python train.py --num_hidden_layers=13 --experts_per_token=4 --d_expert=96 --d_shared_expert=0 --normalize_top_k=false --balance_loss=0.0185 --balance_bias=false --init_std_router=0.0131 --vocab_size=26014 --norm="rmsnorm" --norm_eps=1e-05 --tie_word_embeddings=false --batch_tokens=65536 --train_tokens=253300000 --dataset="wikipedia_en"
Below are experts of layer 10 (counted from 0) of a mixture-of-experts language model. Rows are named router (the router's row for the expert), down (a neuron's output weights, with its number) and show model dimensions 0-223. Each number is 128 + 24 x the weight over its row's rms, rounded and kept within 0 to 255. Numbers have three digits each.
After each expert's rows: a language model's description of what the expert responds to. This comes from a sample of Wikipedia text that the model never trained on.

# expert 43
router:125171129138129109132130132149109154141135129113146116117129113154092123123130152128140124137138128127143144166147172179103159131132161130112126117121144141149132161151117138136163176151069120179107108099103114153149129150144163123117094154115169128147147201146128135146174116125107104063112121085138140144153085121133130097047129154087115104144099119118125109124154101125129056125151163107147141131105142110160104113104148145118148168149177151106141127102134130126148137131125144161120108082099150107102101150152177119132160131098159116156133109138145175112136102116125120108102098151144119115122094148131128140106126117069111141166070111151127148149130143142113151107124
down3:107107103168138158139095095138126142118084146089120093114142131139144105093113120170132155134126099166110157100133105148122126113141119126118117174144136118168125113101077135133152103096156190129092140129134153160139139117129117096120108118188120121116112131119116092125146160127110103119084107070121132114132177102113079132171078106140137146120128159094149142092120108132144172128112143167154100104147115134135140137137083146170127080111140119139127130110091113122141134161124083149085102100100119138146140097152127139113105126103152116168139179112122132147152093127138121112164165138130131154139110104147109150154145170095133099154152184136131157121175160137136171119119
down4:119160155175153138129118111142185111106113116114135145156133150120138124145136091188094100122181138137150145128168112108138151130131094107093117104103146156138162139116124160129143180105115115158151149086155116116161091124116124132130121141163166074100088131149137142127115144145128094125140176116125136129101091152134090132162138153164156113124122107105154128168113131176106105130129150117169104128135133137122111136096127069146122101126140169151154114093141177101134120143087098102124146118111166140117163108137197142135107128146141141113161133134107090092176145116135142124113157068103131133147110111101119132151161129173087124095112099100112139118126118159123129110118
down5:097107134092175132158102105110109097122113132118143139081158110099121118164113157095099106145168090108108127183140110063132141100159110132121125086148163116132112164154132102089161152166169099116151109103173139171201146135129110132146138098138122133193132111165149095106129134129149082132133153130114088145134149129173096110132150124089120102135133126128143074130139117095153107149119121150128132143159151143121133110120141102128148126128111142117144065121129136117112126112095096126163115145148113120133122130089122154086120127173150146126080112090132113151136155104131144115128118112109126138114120152110142147162118116107140117121137139169141091142168060123137134157119
What it handles: Line breaks, dashes and field names in infoboxes and taxoboxes, such as Coordinates, Location, Species, Region, Origin, plus degree and minute symbols.

# expert 20
router:145150124155140099160161118086151139143158131123151095138122145134134163125162130132144138148171128155133158126148122138114140097121156123156140139112129127154130136153146127125120121135115095125110115161124112142141108128127135104120099095101173145137132163144112148146126111073147115087146159091160070158154087101136169108091154143093123101171153146092122110140112121148144056158135125086145164075143147148154119110112103145141152181157162122106197117143133113123145141154148156155126177141134166151107122131150131095176125144128133090152114165138152140136119161109126125104095132173145137133140096164097169134104152140118132111105116088130151122153163144162103084149134
down3:141074102140167146168140148143168134098151138114132127167114147143156113165113137139123122139138149106148131123135144082106160140122168122122151111177119130149114113150106112149153088118119170156124115082157149124142117146093161138087136161139131110136153129093079126139110188119086141120147142145129144134173127144139101165141162106116130165052120118147141102119130116120139133098172165167127136120158148120119070114131142130101131179087113162122180126117135112124147127120135088096115152152108120120147170127106191100124158086106140144092125078106145153145162131093113163145154144094123121114139074129105126156105156141129102123109129124125130130135144113137130126089135
down4:115108112105148126098103115136145123114087098099121114137125121130194089176104115147144126098150137186159112109123126116091150143118152154165118119127118102150122158105081111180107113115126129135131157119112151169098161145123134114102135130109123089076131148114167099149094154134103127133136078106119135108090142118139129077091124138099150166138177133124094135120104080132120108143107126138147111151106145118131139152139199123135135081119120113106090124126131143096138125136125138151116134079124148132175116088111151133106104167130142116129087146116095140147133104146087117133076163123115084156156097085136130168145113084087100137143155137159114130113127149130125133086119
down5:115145152132086116113146143202085135167097140124124139123118186102121139153129147107179124104124156131133137155102102170116130146168128137136164145165104159129117145140109140137136116136093154137148173111144126086100137124152160133137141153115092161089114122152148104102141141147172123115146126104106155101125142089115129103147121128136131140177159148120171137173149127140120145142105111151105119091139118118120163120144165104131082079146096147147105153127154145120132167116139167134088105130122144100164127153115203141207137120113110119176157105129113132126137126109127110110150109090101109091143145123117126133112126140137109122079116117093119127164124133098117087160160
What it handles: Auxiliary and linking verbs and articles after a subject, such as was, is, were, be, and a, in biographical sentences.

# expert 30
router:112157134182139101166154161159164175145163138135133103160112134132112107140157133164124125156178127133148169119145118181135174171128140113151095136110119122120121119147117152158127171150108091119130121105138096125110116106136161119127115113101148114147165170132096164119134134135142080101133157115128114147167080101135144104092152106121084120149153116109131138152116101110147097152171138110162147118133128193152114111116122107130173168171145130115164170109159104145129134162163114123100132119119179141124125119129118108097147163113135088148094115167167152098145127137113095109161115108165160122150122144128165130163156141101073120120114085121137141148139129119115130119151
down3:145124127117111114139135148140143131151178130156150119111080147147145121156132160110109121128118216114147133135165126128141111134147152183109116164124115122123163130084130128150125071149111172123125107151121104120150106103073157128109157112133093115153141084103143116145110120132149075127147148150135135125103117093104124094133122152133091112137115141107105139098130119190135132158138160158156116093124119153145151142099077098170138121097145136114076088106121122122120139128119109130180130158119103175111143140093088100100130157124153121112117125117146121074077169082154141122174127149148116143136099092154140133108102137135145127135122165113137150148127115124124158167089
down4:108188147151102146138134128140132166120138106144113175115129104081149108181117083098077114123179103129112126110119107092101110127125117109117140169099101151132113115110144115089151145105141121146141148076129139163114102119137111115147139112114132112143130135106132099146119121149096115123161121181115131169119117138174106098134120101145156149126144116095143123175089108150124143100151128114156118113130121142116156100186123150157098125139152137125126172129085122132170125140074163070138118118133119134128182122176164160115159171126127132126094117124141114143113125133135121139127104098162098197118144129174088099151147102118133128139107110111108106121123110143177089104109
down5:142153151117129113104098123160121129181186173155149123143144123095102093141126102117118101106116129134151139078139139128092104085121097105139177139136131100145134139133122114138134137133144114151135126118133110114148139152137148146152152145164131134131139094156129095131157122113177172142185114080130076115159135155147106120154128131144151152154159117123163169131115107163109154137106089144122140117125112120124128084130126143163147175149118147102140138154167159128120149097148105136137176117130189133070086125122150156131155133087124143159107111095088156161136142145069100082160141169124115118085121141098179132139110092141141128143113101138150148125128142149138139153096
What it handles: Prepositions and conjunctions linking phrases in prose, after nouns or verbs, such as of, by, for, with, as follows.

# expert 46
router:126121153117122099145127142176156154140137126133113099118078141143145113115122166143066145141152139095140164132102147148126121109142144159137136137143133113125121107157100113140107140152080102130137115136122119148133115143159128115140089088147149111152152159105135108132132167140105090106135141052121107155162137100124135132066072123120084119136137112126112109131131099108134138179138183084118167124150130132148129087114105141118140152119126114090102141123134090129108160186137153158129115117105166136117102170148144172125131138114138096169114110122157144118126130118108103090090136169174149140166108154119109181106143143145093104159105102131094101136145117127123060114147
down3:129130094090121162137116138116122114168152143140148100139118135101081175121103144145137161128115133133076148112167110169104147127147104145118112112142137143133144116128112160135131122163125109150108122103147132145083149148110133152121108139123140150154150099115128139142137124119137144157153109132106169096102079131096119155132152114121132138136106175105090131115172100135116075145141083101069179156089130083114111148095092119111169120162151146110186102138114138160143142098139105119127160136101130139115175126151155158146154111108141095127128126103112117110162095183131143147111115159111158159115113101129124099063122132116121114145093105105083132140111153079177159131105
down4:129113193110146110130127122121149118128135132102115137094139142115124169134129118084148124108117139122134150132126130143129157158093126103125122127110080161146116103088152150115125081156130151121128113178113109116124159141109128107181116091122147133111095128149112105149145084116119168121138123095094126150158153088134110116106111134108139164115142124143083146135103098126098215097129149166201107126136118161151128069129129100148127096088108169125116134155089146110152100140123151115164130119130108130156148160139123170137139130131141135136171122137145110108165203070152153168109082124084179148151123130121135106121118129146137116142121113095129099103129147134147121132131
down5:172148127128099099121139083124105135091092115171115136112100167110100143136169112151087167154121121137122118143103130155137154180118125089138169144134125148140082117163096164148122097135112111100080125102076097111105158090093133139113116099141122117146152154154136088115119103130110093132124141126109112095096098129131141146137074142117102105185134092107144133119151112114128110160113099171121135103128074138110140122141087126107122118082111113146105113089159096128146102130096170117109094111160100113109137140165133144153113121105107191123116119155139137130149098151126142140122126112117164102153076123122122140148105131142128094114118125083153118124097138097070115113129
What it handles: Line breaks ending table rows or list items, heading equals signs, and hyphens or dashes joining compounds, such as Franco-American, ===.

# expert 39
router:114114151120147108127144150158161120146129116137120157138131161141117137122125139114095140102149141135194147131116143153130165137160109121180146133086124099133139107156117122131112190149120153156115140091121143131117147114148147093119067119164156089170187131145097131117146143099108135113131161064146121111144128134114112105116096119101100079153143120099126148125074111109136093164152159103149155079113140124135077081095103128170140145164165144106124136109140133122117138119133118087113157083139158145109120152120162129149157095085103144151088113132122116136125128144100130104093111127155061120149149182122149155125121126153097142147080115125133114120155130106127127138115
down0:121117121127118119131125120131104117149081163115148163129154142090075120136125099148125144126152125092153120115095108118152139127159155140112136164102112131140092131107123112154170131132103113159135134111134140169130120110154128109165137120116154143124174134143112139109183126165128168125087105173197132103105142122126073119123180191144148118125106127114111139139165165142111184181123094117130102126151135146144098118095121146138141124089111100078133059119101168109091103107121150109121128094104136126144131148135114112104157098106105121141118145143118158121174116132119171139127096143160097129114138138122119107177133073200130147140124106102140114139134136134100120148118
down1:164150113182093143138113128109097086118133140109116120164093065143123089141125151096142130136142115153145107137133100104130144087073109140111116150113135141131141120149128135112149123106120131080133139077139154126154104135147071105078152126168098142060108155115110132118158128158083097117139119160138147114130107161125181114068108133080156098105134120142136114123099122120125082130125139131122142126137166119096092106160141099111099095137126172157110153142173109120145124131127133110101175141105157153171117083132123140101127127123101114123148103121129134085155110141154120111079119084098124141082110079126130127156158126149112119131123161123105114145124138102124095135129
down2:115114112105129102144154108118140142139114097154115098128141140059092147136152139117112119116155108117134107113137075141113147143144095104097151145156134172146131155146103149136165134119123167165131127177143123122161131113138135135113152147121136141152107201113153123125146102109104088128093121101081155165145148152125119110141152128118110122092154129106136090102072138143140084137147132112104158126184148166143133158141134132156100120088089127113108083122166127131151103128136149128133187185099145114112132147160129148088109136113095122099113117085110125136142131133111162170125107183116150131128113129161141065116083140148136108163144108084136115111102152127138146112104
What it handles: Prefixes and stems of Latinate abstract words and policy terms, such as trans, non, inc-om-pleteness, health, security, civil.

# expert 14
router:114172120143147144180154147135140090143179088131108083103109143104133129103147127108106139145091149128137164105121115158109131140154134110142119131111134130129104130156103144124102152143102131138099114108115090150114102109161123150130156115105147120148141134118126167135132090131114099104172113105157086154169123123127147116118086092069117111145160102120100134117138115098154123201151148074157140107176156127128124118117109120116160133144120161136138107099158096096075144159124121119104135164148167091109143115143145149150119129121166131210104100141109168098122151160135106103110112146153134124148113153127155157099156139120098144135097091144107144137122128145088083098121
down0:104136139145170112097136149146107140092149120146149150115135130123124121137173124101161148156151129101132117145144081159126085096164153145143098157144133074115136143178143134124113125118145122126139142066128114130157164120122131121158120143103160122107080110150170140121129118152131157119119116078115128086149124141136120135099089112139135141134121127158153117110150120142128111181156106154158126108063075156104141117129122147112093108157148148122172112148171124126106147110125153191087142164105099102105180106117178127127114108107147114103168160071138084116123072155112138116140116129134081161136099136118140108145129176128125133151163131140148123119131145139158142125151
down1:111095122123083146177098114125159131140130180165115146143122112146132187115122153117148122119160150107129133126164100109126143076088137158104145106118135123160130181100133148183117151137126158125139172123149126137088111098111124168157123128156099119111146105096151136144150113088103097095117125097116103142098111130109140132157133157102148135149123124122117110157171147156101131125175101131139103078120169145120121104134129117155163126166089136102183118121124151155132135119125190125116156110097163151123098117091138136142132163152128102069111090091114177148152124112121125141114112146138106133143146153154122149130141076176104106168099148122128115108164141131154123122148
down2:101148174131139121135150163139095113107152128126081117115169146147118122168167154140092091120169079114194114152127165135144162151108145148122098130142112106116146123107108108136134172105132170109181131130121104129144165120118110118132137131129098165105155123120132095137124095154148095083135143085085161150130090123114119102095147152123127131126127124117112108137119100154146183066127158167130133129130121066146151133081091107121151085117148166121117140144136096156149131116150111147175135103145141121116099150169193124122164121142125125121146137152132102128121133137156151140140145135144109131167117124063097145129111166135118135091142134113146118089111103154107141133107
What it handles: Words inside quoted or listed titles of songs, albums and shows, often small words, such as to in Nothing to Hide, It's, Best.

# expert 37
router:162147103122130083175164116160166154108112111121116102130097109143092143105155150150108148166128190108131159109120161149132148093134155139152082124122169117151130099142096168148144167155112114153138144111133108141143134092141139092142099116155157122120143172157135156113134132098105108127132106073139104158151133137167164127108126110103109109145138128124148127155133097120123104146150138087125170107137157152146080117104162126129146172150146142112193144115158093107120141161138160104102162100141160105109159124134178105109134142129140095124128119178114153130134131135085114077109117138162106139152131143138128133105173157106112125128118094145148129143130099133085122082169
down0:131125127160115147100112101134116099149162105074117119159096117132129105113168102114134114181157114126107150120125124134121141154148116128139150069085129135164137137112143156130125106136101127123130131152134102082102150211156137166117123166112174109150126127113165110168131129116112125107130104122143093113134155133129143167120158144144137134117120114124115083103155112153159189130160127116113107098115102171107130102155168110117161110121178119137146095132182131115140131135098122154152114173188161136127108090126159194125134114118096133129154163151133156144114160150126121183180146109148143130159138110133110152135111108175139139141156118097126125109130104157148117140101
down1:133164126125103174131124092109142138080129116168146149119133097148110131130146173144129095092135103115097100096161114112116176143084131157138121135090119123123158149169107105156115092138104134127184102124102108094155139133177149126123125101135106136129150123123134126090113114123124152130127114113122119096128122106124122150101141153113105131117138164140089125124107122101087106129116133086124136088120153125128198123069107134145138123086151136149094129126103144131167139105113106147149147139198116133166136098120123130118093124137146126152124148154143154161143150086146152162096121075122184113100112084189134105147108136119083114134097155122129143083095126138161115084118
down2:093101134096154106107114153164111164139115096140075136126100168138127136122118104095133137125122114106110197137119141105125134125123078137133144109099121119169152092139111147100095119123096126122114130152110119132133120159161147123106139107100113150181142147123089130158118104179152108114098118148151111111111132131113108116123139118144128156153147127162119078108163127094121092106146125108142125129119188110108108119121094165138117133134164153133105170166088134135129119123130144124104128176099111108116169138126144080116147118148171152123127191140125159106184119118119111073153137123144120146114109128052122114122164097115137123132118116184177163137110133143123093172143
What it handles: Fragments inside proper names and titles, often species names, LaTeX commands or pronouns opening a sentence, like Eutrepsia, mathbf, She, Marty.